{"n_experts": 16, "experts_per_token": 1, "train_tokens": 539100000}
Below are experts of layer 2 (counted from 0) of a mixture-of-experts language model. Rows are named router (the router's row for the expert), gate (a neuron's input weights, with its number), up (a neuron's input weights, with its number) and show model dimensions 0-191. Each number is 128 + 24 x the weight over its row's rms, rounded and kept within 0 to 255. Numbers have three digits each.
Before each expert's rows: "mostly gets" lists some tokens that are sent to it at least half of the time; "gets" lists some tokens that make up at least twice as much of what it gets as of all text. This comes from a sample of Wikipedia text that the model never trained on. Tokens count by the router's weight.

# expert 12
mostly gets: "n", "ered", "ted", "ic", "ful", "ously"
gets: "s", "n", "d", "t", "ed", "r"
router:172095106135104117159155145140121125088087134134130124161104100137108134142101119147117091143140156142108162125116088161158143122130128124098106108123133121146157171144162145187117109097158107139113143112146162116111152148103133090103132132165108112150114162135143078121115140160081121135137134130130091112162120173164131135143138093130133118158120108159098128158121131154158138122153142126189144111098137144125164090128099111080176114108137147085121112138124113117162086109110077155152092095152108117151164149104175130107166113139131088159156128127100154137140116133120155086
gate13:151099117108139169122096147113124153128125115119144157175106104066121098118123076139121151129084098155077180134142155133128115147145145110120128097128151112137149117105198095110122133119113095146097180073116127103094168149133145158081136130139098109125147155106134125146104150141138104148134122133139136140136128086131106133130137135114131157122136134132121143157087082162164125120153132129156141172148135144177103090146139183155124118129123161140106087109127133115163125089121105153156133104137135116083114113156100149150129096095104173150152085138163141141134117131115146141
up13:154150116146156139110087153142138116138107124136157104183145138123112124168113146131140139133152161114123135168124150109124108105100154130099165122135121209180120095133066151095148132107106129116133130100088122147153117123154103139152122154163134126126101098108127084155099093145128131086158153124112114161102164080144149151143138178134144127125089093104116134117132163136142110113165134161121126128138114131155105193120142145058138156103116133156130105152142164095122113135118145134142134063117126153109133152126135182086120109141141151134122109107106119102143150101129132117
gate14:140143123148141185144169121129114150122158121156133127123133154172100088133136076138083110120137156146140104164146140115153123098098112071147142112143149148121146132155156137127105130091122111160168152104147147084115086116135151118142144128103101118120147146134154149158118129163166136139165097072140133112144138144149071102155089136126082120138138139182101107123133089149104108148121161125101108123116134165097143158162131133105114152130147133120136185119136102116186099133114148107153072108167169148145143151151131152100103118144129129107152118172156133118122130126128131091
up14:138152123130112143149117184090146168162139148112135136150124089148178145150136166097128099083103101149111110152114113118109140190175149172166126141133157139094110159152119120123137139141167142146130119116100128132178091129133110127127095154113101154162160099132161166120109138142150143130103126156110152117106147154139119185152168130181130112130177126158124124163161154178098155128102137130126122114099125143130136134108110113142130110127167150133097145109141109134115119115153106165138122122170146113129126154102152161145142113137151181150080127158147118118150152103087091102

# expert 2
mostly gets: "ti", "nia", "ć", "ić", "uru", "zi"
gets: "ti", "'", "i", "a", "hi", ")"
router:125130156127101165152157129170115136090157118156093106148131122112138113086124150123125118125118123115182114154170064144121141138103143143128148130138108128097076104107106085111137144117112156120178147164107187123083155161144120106125166106141158132157120145125109160138152106143079122109108147167107127120125142141112098103116162136142120090168145129109114109101136167119147124124147118091096108099163125142114098120132154109137081117097101107110189148164139135152135167124135090120099137137124133132127131107149146130085150138107116165102136109082126133123162110119177147174
gate8:110159117110164102087095095155123120142179121152133162094127107120106126116161169095109080141171154145141145142124123108103122158123115157134138071129144153134136167117158164117156105095140132151144151146107163147157177133155140147144133134108115124132156106129112145140144089173119145125159102119108108104119119104157109116136145127136093149118137111138150135112164101118104187152092113133142081115078129150103077115138098126112120133154124091130125140182100114179123160157134091112145158139101075103096126130152178086108132130137129131114119125114128161098145107111165124127
up8:093120078139163147158118153145116132110144138138133121110144130153108129126124189134165103119129121131133105121116140127140141137115130116121141064112181129148155121170147170122136127101100106131168171107100172131142093100159115119134109166125136166109133106095112139148134043147110127146144101137105146130117119102136144123083107148146132117159146116141146192148177099167107136176123146111152082113116109132096111119129117129084109127107144083132094153115113151106108130103138137171099132161142109112134139148128136115127087077144149165137129106077153134128141124168128149157
gate9:141130093135134089103163159152126109099096138136152142106100116120134131089131138129135154139142157120081089141126160105121095123111101151113119133120145136179092133151121146115173130130087153176118104110105134114124088163157122127115117131101185124128101110112134131096123156144141107084136114148144126166164149133154115130098105105137164140106140105149182112115113163154168174105103142087122116163123110095133139152120152165118164161113154105139168097133161136160121152148144139126148129111059185123149157126129108142111136140085099118149104111116119144146188145147139129094
up9:132143129168114161140157113112105142174132119170123126138115150137158140152123120129146116131149118120131155184121119161112160137132110094126107171107160126073105125154148146118112124112121129132085122103150112103088184113134083108138087079117144083132126143067124147118127114129141149138156117074142171124113087139137131123126138136127124150144136158088122112173172099094104131156158110159088119099105140109132153156135091132137139133091101122054083133134086119117133097127136148161066142094141110112128124092105101121138123147163138127120169142131148141129116106118148100133

# expert 0
mostly gets: " was", " is", " were", " it", " had", " are"
gets: " a", " was", " is", " he", " were", " an"
router:148153096149126102089114092112156108165132086142138169111167131153158130140139152127086157118105090118104120150132142112153150109162110170090085123126096151120120097164124136114164131156121144154103131120129124092137138154131113139138193169156147108154125132128110129150105100096154146132120111119160132107125093107113114117113156135112147113153172097169113133108148117079109159150097080111139119110110129147114070117138105138124156126141087143147136096140060126126125123140154135174127177153141121126152156149079146123121086116151153141137113158122110132173119151080099129132
gate5:112105120166113094153098149106128101122147112103109123110107113144117079178156148121124134147105135086097101125117125177084153134159058097184163135085151125081106136138157113079136154120116128114100121123082147128128112133145100108136136154117132150139154131136148089133109105133123160128095145140114087178164101124126123124107138151118121119094111145125147136151147117128109136147108145080132106103141150098122110099087078104106154147197139113104157094130165134138114124156146176120146149128122109173154148101127135148111126150131123169147115082118126106126127106150103121112
up5:142141084154079095134124185121123100139136141125176098132158137103177089152132131142120089153101101105124108156117108134121153134087127108126124124170127163118165127161120114098158175133132146108172097071105115140143114212100113123098094101108125128148113114118148118143104088113112082164121118142118103152138131133126099161109130129169119114143119181106117116102128170154128170151116127127157113129127091147136158133112119147142147111122147115126117112159129107162136070137162161148142117170126127158119102163123140123110089136135154132170120136109123160163117107127137132099
gate6:149155170113128095101131116161141140099125160116105061134136173151154119147122153124118147121123155100135136131150136117082114126161116109150153136134112110138114090095166115143119064126147113168160144135127110145103130124120116175131163124143181112185103116167102124145137103119142138128077119145134115152131146158143151101119108105111118106146111117129194128147159160115139146172131131128096131158190109114134123139103128098146129134120099140144129107133151066146137158145183146099122086144122164083135137156121148152131120151175098144114132157093129144132147122131105105084
up6:123116095196140138167156126125088111155124083130145128093168113121076145111135063094115109131111140143124132121072112123140157108099158194099092110128169123128148176112113124169105113171151121105125097124157135133139139111122109108125091139111122165101129110117155125123112145129133108125190166122143120128102117101092133111143145147125122125136148140115084141112095088136116146113117133152136134119064117143145131136167136115123115125118160093143141154121084137097177115111078120102162125093136123167122114132131103092122132141124165100113107102147136097117135122128124171164

# expert 7
mostly gets: " where", " However", " \"", " but", " because", " same"
gets: " \"", " that", " which", " but", " where", " ("
router:134126079165140146099127135081154150155104153140133168130149122143101141137147108164134117141145099118123102106141116148137102110130102148134103076152137141135147154124131117144123104085111126116093126083131148168121159095110131166111113145149140107141103129127079078093130138091157127102111157121157149147164132076134139190136146116106103138093081085124108145067090133177144163175126123128102121172120174071157156155148129161175112107122118111142114141144144123128130118116141151146135117128108111114110139136124124155131119094128172118108115156131114088099127080122134124141
gate8:135135145116144135102117125142099128106101133160095148160104149192094123119145123138118090134117137102127098162161139149152141129128131152161125107107123151137106115091143117141130103113086180156134167136135121119171149134158140146137179144135105084093116106148119153132162130100116158108128138168160147089116132174104121124144135123156158110115162162096081130116128111109102140158135145119104147109123100134100119146160125141123118181123146148079120106145106106121101127081180144125113134164107152172158163110163078111180130165107146085133151146130158151143147150129172139139
up8:107104123130174074133153111113148141108124140114136139137128158141099113114132114102155122122122122117126130108078138099146129103155125144183065141150167123161154120133184101137144103119140149108146120120110161109154093094120164146108101112132117125197165121145096133131106129123139117142161106118101112123108148084130129112132170108125122144177159135139130127149127161141156106100155134128129153125059097129104160156170168159172158114134112122113112103152127133159150103133137126124101140154108117044169118132171125132110152135160127152145159137134152137139157083135152126128
gate9:128126146120156130071160087144158135158126172141111130203161149106132107147110173140101117145117129140117134152147129079168192093124062114124098159119105136143114102177136129129106150118108184081124119103148162140139111133089123147103120113131113142119126126112095113149131149142131157154140103111125168149115132126142152072135136136128084134117098111134113093106129112145130139124138135108129171127134123162149107137136133134120124128158159119171168111149174129070142117107170142131091121127128151132108115158122182189130150098135137103120151124113128135122115163157135109132
up9:130151155102105131177108146109149133102115129113131118126094122126161144101138122114149114100162103143132119121179090126133086107143140086121146117153185147119154135118131136094130093133115149154132142119110133172122113165128142102094141152141154111077114095150085155103138128105134089132140130171097089079127109113147108142122087107112166097102154097130103140118099100149135137137094152176147121136102137082124134100138129111151129110079114139152090168111092112147093115133132113157136128090112112145139134100137071114130181111129111155181119131094151135161100133092131134084

# expert 10
mostly gets: " the", "The", " The", " Its", " Nominated", " MPC"
gets: " the", " The", "The", ",", " their", " his"
router:069165183067151080182158148191133101116190096127097140129132132111145133137137168138115079168127123119137163140162104147130128142114160112116148149105116121074131067126126127131148154125121158118142132142112135142111085112164102123132137143141126156157101115142111150137139116109106108120100125113113156110108178140093157122131143161150141134145101101136141094131129169091116116145109101084131121123151117125086145128122160115145104167116149119179144111136128128157117125107120130153097128105116137130127107103104076148131106098159160158124151141132127113148094152111137117164
gate6:122146123106110141179148122091178147171173160120135109170133140099110110121111086128121094134109128160145186149128109113111148141125192173105125128133104133139117135117132137095148147129133095143154118117123100121090126098128165135163135092154118103148146129179122124089145110126128132151109090144132129123115139126121124090117153175131120135134152168137169123136147090122146082159085110134109120170143098096142142122118114128124112121133146159108130118099085134119169073186162142100132109116130103132128158136126129123155135119159136123128090101080132166103155119089104188105
up6:139104139161142107162146164138148118143120143134053142144161149201152086118138102156122144141130126114101098106126108121118099159129079100158120100122171133132125103135130143120136095144136185145137112086132155135090111184140172121079133144129143134137118053124099138124111100113122125149131174108122100124127143120113120146136157132112146133115115106110099105133146139154084133154174125139129069101132111135178108126099105096138160154116104127129104123124144100155150138128123087125161108164146090165127122121110093151100128110155104123102122132130156138129150161129122083102
gate7:145125091124157120135130151176117117188190122149109161117152148089173115146100115125149135127122111116137149113130136121139129126136121158079157066155166113088140134126079146153133157140107142120131081154139142124150106112115090119144139115166082116121095158109118116117131118115177157119132168053065112150115126101156162115128104111131131097121129140146155140169125080107079106151127149112113154130124092110129129124136134103103121142128121133127097139103060134113125136116119143122158147166159105113113104134144116157117117141107117136164117130161166108168152125146116150117
up7:131135151149127089100104129137126121130106132134124144099122144138148124150108180106186154113108166117111140141132113126149078126123130155115134130154140168139050146173142167128139128091091109132126141151122121129146145130144085081143104133130102148173104087101080118162115102111144138160131187146059135159087152074138134101123107124173132120107117146126137170136147100132105175130084167138131185161149128130097137125141128129137161142165129139141092114134135099101124149133105118105139150120160133102117130109121176166109130136095127136127133131142131147155117135142127126173

# expert 1
mostly gets: " and", " of", " with", " or", " in", " for"
gets: " of", " and", " in", " to", " as", " for"
router:126112133158130117118113127075126118134140123116161163091170124105138136119125113118153179138087144177140129134115168078131113117148118158113118130120144150132105127101149138136176139118108104115120140090105100147144144112089092102138123097084131150147140122087076155128127116069174145112141162123109108138150113131143143155119102109121126111132152146095139141133092096157149142101099178097147149124146117167146132153123113106139117110147125159138104144101080106132135123185106140137114139161156073182127133156091137140164130157164109149172132139152088159115156160091124143146
gate5:120128120121109110151120131126143123137147127126142081112141129175088124110120114125119076126133109096117103091118082086162133121144188120129142101118153117163148133136107135125113090159107139120132098128096118131125122087131156109134065150185135124135116113119153132087086115144126112141126141117132103103134127154127182160128139119144119141145102120164125097159127136129175142113117126096099082127065092077041159105137172121108099114145123154122129117127154093114094118111157142107171127120145142122102109154115134141196139147111132140118135101120130145132127108089172121109
up5:137132122147166094139108110144139120156099110129116106147170135140157127139120092140123139133132140137138135160165115160110136117159073115126124121177113124100121176115085113081146150131116115100110145110089090114145145168125105137133178105083160205124112141143130162133151099092114161113161152134126131173106125117159097122134126133068122104130113178109148114119183100125116129136174125138165118124162156132176115134121144140158137100125074108149134145137092140109141123148109133126105107130086122142089115117125161127133090157176160126125111172112093126096115141118134113110
gate6:130158129139078144145168123130128138121090118090113102134114138116151100130118087119122120140069156114182126117121129116098105136139142143124124129175151123110076128145137113160113116095128149123132171089096123091158123113131149169147145109124156126111132137127108130131123076169167122128134141096129134129149150101152132149168126104146099148145105120150095170143119118073098140151127122152095095138103119176128102137126131146146141123116176127117120152120190150156196135118176076139146105138125145174134182122094094132130130153109134116104153108158093103124134123095093100126
up6:132132111118143141150104127129188111101089113167138092161149139153143142130105164102152167107167141109112150165133090097124063126135139130121121086102109159111166120112113169090156107140159146182123131126148149143117163150120133115129094122113154173117124133129137156121127145095109083082095083140121138133165143165124144125120100092120101126083115165136119093157144173150124129146119132139121147096119124077166099154153111095100154107128145123099100138123104121129084134126146111134135135149105123124104128173171132149133155129159159146144114174132128153130148170126132093097